config = dict(
    num_hidden_layers=17,
    experts_per_token=8,
    d_shared_expert=64,
    moe_layers=[0, 1, 2, 3, 4, 5, 6, 7, 8, 9, 10, 11, 12, 13, 14, 15, 16],
    head_dim=64,
    qk_norm=False,
    tie_word_embeddings=True,
    lr_mult_down=1.5,
    final_lr_fraction=0.0,
    max_seq_len=512,
)
Below are experts of layer 4 (counted from 0) of a mixture-of-experts language model. Rows are named router (the router's row for the expert), up (a neuron's input weights, with its number) and show model dimensions 0-223. Each number is 200 + 30 x the weight over its row's rms, rounded and kept within 0 to 999.
Before each expert's rows: "mostly gets" lists some tokens that are sent to it at least half of the time. This comes from a sample of Wikipedia text that the model never trained on.

# expert 69
mostly gets: " Racing", " Ltd", " de", " van", "rome", " soon"
router,173,195,221,174,179,153,141,177,213,178,144,193,212,209,167,258,133,237,217,144,180,134,202,176,186,222,191,216,208,155,268,181,175,244,172,206,216,221,199,218,169,200,199,199,207,166,196,160,239,242,221,190,186,193,154,182,239,183,174,150,233,195,236,138,166,176,196,163,230,198,223,250,219,196,163,212,239,216,208,180,203,225,208,154,167,174,223,167,183,203,241,216,216,166,204,204,231,235,162,198,208,206,240,266,202,148,230,219,177,208,161,192,192,260,166,263,173,180,209,214,193,201,212,213,209,245,220,174,172,168,154,275,149,179,170,208,196,210,214,179,180,217,189,253,166,226,154,188,206,154,155,257,179,175,154,201,230,202,152,217,220,227,205,161,174,228,214,225,181,210,183,202,193,249,228,213,217,182,199,188,139,204,233,256,170,211,223,210,204,204,159,214,255,146,176,207,205,167,208,120,202,221,238,201,205,169,202,244,163,197,173,236,186,190,226,246,210,244,203,199,214,215,201,203
up0,213,140,185,205,166,247,204,208,223,223,217,243,190,210,177,249,218,177,156,195,294,172,155,192,218,198,195,213,152,171,198,204,195,314,205,299,188,208,198,191,167,218,209,189,226,188,184,202,171,182,192,193,209,219,194,199,184,197,192,226,192,182,182,199,207,234,186,203,194,239,139,202,185,240,153,213,198,187,219,206,169,206,219,196,215,157,207,174,196,198,225,185,196,237,166,150,203,216,222,212,200,203,183,215,189,165,236,179,207,226,208,191,204,208,209,215,196,175,239,105,156,171,189,232,208,201,182,300,220,220,192,180,172,199,237,170,213,228,233,187,206,189,161,231,111,213,231,149,198,228,179,200,195,225,222,194,203,204,213,198,284,181,200,190,186,211,213,216,187,235,213,86,232,208,256,180,217,184,190,202,177,194,138,185,186,197,213,247,194,183,226,176,194,218,188,201,207,186,213,222,228,143,204,204,172,156,180,198,88,208,232,175,212,219,174,193,233,215,179,188,221,203,235,199

# expert 3
mostly gets: " of", " And", " V", " His", " Synonyms", " Anton"
router,226,195,203,218,252,141,196,172,234,194,222,208,210,214,208,217,166,186,232,237,206,198,193,223,154,189,126,238,200,183,211,230,234,198,200,146,258,223,203,212,117,163,214,196,209,182,211,207,183,133,223,196,197,229,226,198,174,207,157,174,188,168,273,205,264,228,195,174,168,177,242,199,191,231,192,193,217,264,142,250,203,177,203,190,156,191,229,148,169,151,193,197,199,215,247,199,216,180,133,208,245,163,190,216,177,117,228,213,220,217,200,185,224,124,166,180,206,175,191,146,191,199,156,208,232,212,195,203,205,195,191,207,176,238,223,160,192,152,191,208,189,228,226,172,197,185,254,246,184,233,241,232,200,221,145,259,156,200,197,204,201,192,139,200,230,186,262,227,209,166,201,265,199,201,185,149,178,162,192,200,195,193,255,165,225,224,218,204,165,164,276,215,254,227,217,187,193,209,231,212,222,208,205,197,210,197,165,184,194,185,196,229,199,214,216,161,220,198,194,176,144,204,213,220
up0,249,209,225,205,211,238,196,175,162,215,207,256,155,195,184,208,147,184,235,170,263,119,259,236,184,160,230,236,182,220,190,152,149,285,226,186,175,188,214,166,198,285,173,160,164,204,157,218,181,164,181,157,158,251,180,137,233,220,211,213,160,242,210,215,170,190,199,187,195,231,164,246,166,205,172,210,168,201,151,183,190,145,214,244,163,199,204,224,215,241,223,206,198,157,210,174,209,217,213,203,233,221,204,186,201,173,250,161,198,199,203,222,182,210,208,220,204,192,249,206,165,174,181,238,201,205,233,136,209,209,181,180,196,198,150,180,205,206,186,225,198,214,174,191,151,224,216,200,276,151,182,153,231,197,235,168,203,179,176,204,210,215,179,188,184,178,188,206,220,197,208,204,189,204,183,172,171,235,251,217,214,206,217,177,204,145,196,256,275,182,201,156,215,200,206,228,236,194,252,189,194,261,235,207,176,157,206,228,200,252,201,223,218,208,179,156,174,230,193,265,211,202,212,179

# expert 19
mostly gets: " G", " B", " D", " C", " U", " R"
router,242,209,227,191,197,210,193,190,147,159,191,214,217,171,194,243,222,238,212,205,184,216,157,217,216,241,195,181,168,190,215,224,179,225,182,153,182,237,284,229,193,213,166,215,223,262,140,163,207,193,181,184,160,210,171,227,221,148,195,198,125,241,171,169,220,193,195,173,225,202,233,181,152,270,188,243,191,222,199,238,235,155,176,227,173,233,172,165,180,171,277,219,266,174,171,179,176,179,198,233,194,213,196,204,177,215,201,243,206,193,221,201,228,165,247,221,262,218,213,218,219,192,167,177,212,211,206,199,245,219,167,234,198,269,222,178,228,196,149,168,198,249,192,202,167,208,183,175,172,187,172,239,273,171,181,195,181,193,232,194,241,242,205,108,208,179,224,209,214,219,222,158,243,219,161,179,170,230,176,222,223,146,244,220,152,176,236,215,227,227,200,245,183,222,216,213,248,223,171,160,186,201,181,181,210,164,127,197,190,246,203,185,194,221,185,169,174,223,202,205,182,208,177,181
up0,223,195,138,178,175,185,221,239,237,218,227,142,201,216,212,197,237,176,190,185,172,164,191,206,217,233,143,206,212,177,221,206,205,210,210,203,243,226,181,198,152,215,212,227,238,243,158,136,232,193,245,249,193,174,247,168,187,256,204,238,196,189,165,220,210,201,215,167,190,203,245,233,231,176,234,194,184,213,187,248,213,183,198,165,227,206,187,202,217,212,152,188,196,202,246,190,175,215,165,172,154,229,193,200,195,254,212,197,191,170,185,226,183,177,263,173,218,185,192,213,204,212,92,235,179,262,218,204,193,170,189,155,219,180,247,174,195,185,173,185,214,201,241,228,138,163,278,240,205,207,236,261,199,218,181,199,195,185,216,214,190,246,240,185,202,250,229,200,207,155,170,217,188,209,216,266,261,162,199,181,173,199,192,229,207,204,190,216,206,198,193,208,196,153,232,158,231,165,245,178,178,162,187,186,180,174,215,211,148,148,212,123,131,197,192,179,143,218,203,193,261,222,239,213

# expert 96
mostly gets: " of", " At", " For", " below", " inside", " Of"
router,208,187,146,175,212,157,161,216,199,197,241,167,254,175,190,235,237,186,179,188,181,169,234,159,171,170,220,215,154,225,198,201,196,180,249,152,193,204,188,235,197,215,233,169,241,157,221,165,241,187,305,220,223,117,205,187,189,193,158,203,189,234,185,200,261,213,200,200,174,190,210,177,214,203,231,204,254,181,212,233,217,178,197,180,174,281,194,185,190,161,177,200,178,215,183,177,201,241,243,228,203,214,213,193,205,232,155,146,208,216,227,214,183,177,238,210,171,157,185,218,177,170,175,217,220,231,196,204,246,189,166,213,200,245,187,242,211,167,178,217,184,232,191,240,187,169,192,274,200,220,192,178,191,222,262,214,221,161,235,198,144,162,185,191,215,245,224,237,237,172,173,211,198,170,202,202,142,160,187,138,232,211,240,200,254,268,176,207,222,123,219,198,210,209,178,182,218,156,208,201,204,146,213,163,235,249,170,216,181,194,227,162,172,175,227,231,170,210,155,206,226,221,244,184
up0,305,146,140,165,200,173,257,178,189,257,163,193,182,183,244,190,187,203,191,217,204,155,235,216,263,205,202,222,217,152,212,170,179,221,116,159,177,163,184,149,276,198,156,252,114,174,185,186,163,212,205,190,189,194,198,191,214,165,180,147,229,217,217,166,194,192,132,202,196,192,207,198,230,225,199,153,175,216,205,188,216,245,248,179,150,176,228,234,199,181,228,201,220,141,197,231,248,199,171,180,186,185,197,176,234,230,232,204,219,173,235,211,240,206,150,209,187,173,207,192,194,240,211,214,180,201,163,204,208,252,248,161,202,202,220,235,199,185,180,146,245,190,153,204,207,202,183,182,229,242,235,174,181,173,220,189,183,182,196,257,246,203,199,168,175,232,224,192,187,192,234,215,205,207,215,186,260,184,163,241,226,243,195,172,222,228,174,206,228,203,171,239,200,212,182,214,171,139,198,154,165,219,228,224,192,160,214,215,167,252,226,197,238,219,236,210,204,213,184,221,210,211,187,206

# expert 156
mostly gets: ");", ";", "\".", " ;", "\";", "\","
router,215,258,184,238,196,199,199,188,234,263,209,244,227,186,249,157,250,214,185,232,235,258,146,154,211,225,161,257,217,226,162,170,176,194,150,162,182,219,210,209,214,183,178,234,206,189,199,175,167,242,207,172,230,257,158,182,176,233,173,252,184,189,199,207,204,161,215,187,194,197,205,212,214,212,133,224,166,192,209,176,230,175,187,218,207,194,132,194,253,172,189,211,175,203,188,187,180,183,186,193,191,225,188,187,217,190,215,197,203,196,148,194,190,209,154,163,181,166,214,177,227,186,217,223,202,241,174,150,212,206,209,187,242,229,211,181,203,190,185,232,193,198,230,214,214,237,141,196,192,228,229,199,178,202,169,226,150,181,219,220,248,248,220,229,178,147,205,162,208,226,171,162,206,196,211,228,159,206,254,189,233,86,228,191,153,231,213,226,157,247,193,168,156,236,219,156,191,260,192,217,216,186,191,200,204,207,248,211,211,197,196,114,190,175,192,226,205,258,186,279,183,216,152,251
up0,185,150,213,184,223,219,232,145,239,153,240,195,187,188,179,260,179,235,175,294,155,232,157,177,187,163,175,209,257,219,231,222,238,135,171,216,228,217,215,212,182,249,202,176,211,203,206,193,214,206,197,216,157,182,220,210,228,220,187,205,269,219,165,232,226,154,168,180,216,156,233,190,255,187,209,210,277,213,237,152,212,166,189,147,188,204,191,180,195,189,245,190,241,184,206,183,197,271,176,194,192,227,207,230,205,190,192,187,201,204,183,193,204,307,256,183,181,205,160,178,142,136,155,206,190,184,181,180,206,154,193,234,204,208,178,247,181,183,202,198,194,192,204,216,199,194,171,211,239,208,243,170,174,267,205,268,177,138,211,195,210,162,214,144,177,189,235,232,242,203,187,157,186,204,209,188,188,228,166,203,198,262,200,187,191,161,176,180,193,227,231,190,234,184,181,134,188,216,223,197,167,180,218,215,202,188,133,198,202,196,235,183,232,187,175,165,192,201,233,187,204,212,225,194

# expert 9
mostly gets: " of", " two", " three", " four", " many", " several"
router,218,200,181,193,204,157,194,228,197,204,229,181,191,218,201,151,178,201,223,251,166,210,221,143,166,183,202,224,208,255,182,216,265,171,177,136,203,134,233,223,216,211,251,221,244,218,200,146,161,219,237,254,246,182,244,187,206,260,179,165,189,189,203,197,184,195,218,224,168,164,247,237,205,181,183,186,251,180,205,195,203,234,197,208,231,165,249,207,217,179,207,216,192,162,152,254,175,194,228,205,238,169,212,224,206,208,198,170,191,250,160,215,234,166,228,243,170,166,217,263,244,235,214,223,219,246,216,162,212,178,220,187,194,177,171,241,238,171,208,159,222,221,265,231,176,194,219,224,220,244,217,214,274,196,259,182,184,185,229,213,176,198,224,220,238,255,222,193,211,177,216,203,214,202,170,193,252,169,232,265,157,217,168,199,227,166,149,218,197,198,157,171,185,224,128,175,202,169,196,191,137,179,207,174,197,170,205,183,218,204,133,239,168,143,218,207,161,225,183,188,189,205,200,196
up0,214,182,186,201,235,184,210,178,223,206,163,239,196,243,144,217,221,255,176,224,187,194,206,209,158,220,160,240,205,198,191,183,181,192,191,173,225,197,180,216,247,216,204,194,290,190,178,208,192,200,204,193,180,214,221,157,210,184,172,180,190,194,214,215,177,199,177,171,189,168,201,203,168,146,186,195,153,178,157,202,193,219,152,227,260,213,224,268,227,208,247,163,201,156,165,252,172,234,238,194,197,198,184,232,214,206,239,233,219,242,127,255,163,170,216,173,169,252,214,177,236,183,215,181,299,155,130,195,109,141,169,165,201,165,201,221,208,192,249,166,154,184,221,185,193,227,209,221,189,220,246,207,179,202,203,176,195,130,216,238,242,227,252,214,212,231,215,237,199,205,176,249,186,209,223,188,191,250,230,220,201,228,200,200,194,193,216,178,246,169,201,221,189,182,189,199,214,173,261,177,210,188,189,153,204,191,159,161,212,263,187,221,139,206,233,228,157,204,219,189,207,204,167,238

# expert 45
mostly gets: " Tom", " Mor", " Ram", " Ros", " Sim", " Rob"
router,230,193,201,165,200,188,193,161,214,147,199,144,172,236,201,232,242,201,181,161,244,237,205,214,186,208,224,199,203,252,172,222,185,231,250,163,226,223,287,199,172,234,179,146,229,174,196,248,163,169,223,157,169,227,173,225,188,171,186,224,171,218,173,223,208,225,167,188,175,193,216,212,180,205,172,209,178,222,231,188,207,202,192,148,168,246,173,159,163,190,234,260,210,225,212,201,193,242,218,235,222,196,203,226,181,162,211,199,192,199,248,158,178,199,236,211,262,259,279,176,183,199,194,112,238,221,191,187,184,178,199,203,139,187,147,138,217,225,212,235,222,197,204,183,230,133,181,212,202,149,173,220,204,173,202,190,195,146,216,168,197,220,207,204,202,197,191,196,182,193,228,224,178,214,235,181,174,188,238,202,206,192,172,192,176,127,213,233,228,194,250,234,267,231,238,212,233,218,172,208,205,162,189,199,185,173,144,167,210,172,163,248,254,219,175,154,171,196,191,143,151,201,229,186
up0,226,235,232,119,219,218,176,184,177,190,141,204,141,172,214,212,207,198,177,187,289,194,178,171,242,180,189,196,194,191,173,220,255,195,183,215,219,175,185,203,235,242,165,200,231,232,208,275,193,178,142,210,195,200,205,230,241,232,234,229,165,216,150,230,125,202,208,190,174,220,277,180,229,194,260,246,208,180,193,190,155,207,165,192,206,245,187,215,198,203,161,204,157,132,181,213,240,248,207,167,155,217,207,194,132,210,205,210,213,193,208,152,163,185,241,129,215,267,202,137,199,240,171,211,241,155,214,211,222,222,172,220,232,158,220,194,189,220,219,220,200,229,198,194,182,213,205,188,177,268,199,173,195,133,186,190,191,192,180,199,174,229,189,205,176,221,211,176,208,229,166,184,226,191,174,211,157,201,192,182,182,237,212,235,178,233,179,170,241,207,223,173,165,211,183,189,215,196,166,213,187,285,203,184,244,208,245,216,239,200,243,200,189,202,189,254,190,194,138,216,199,202,222,201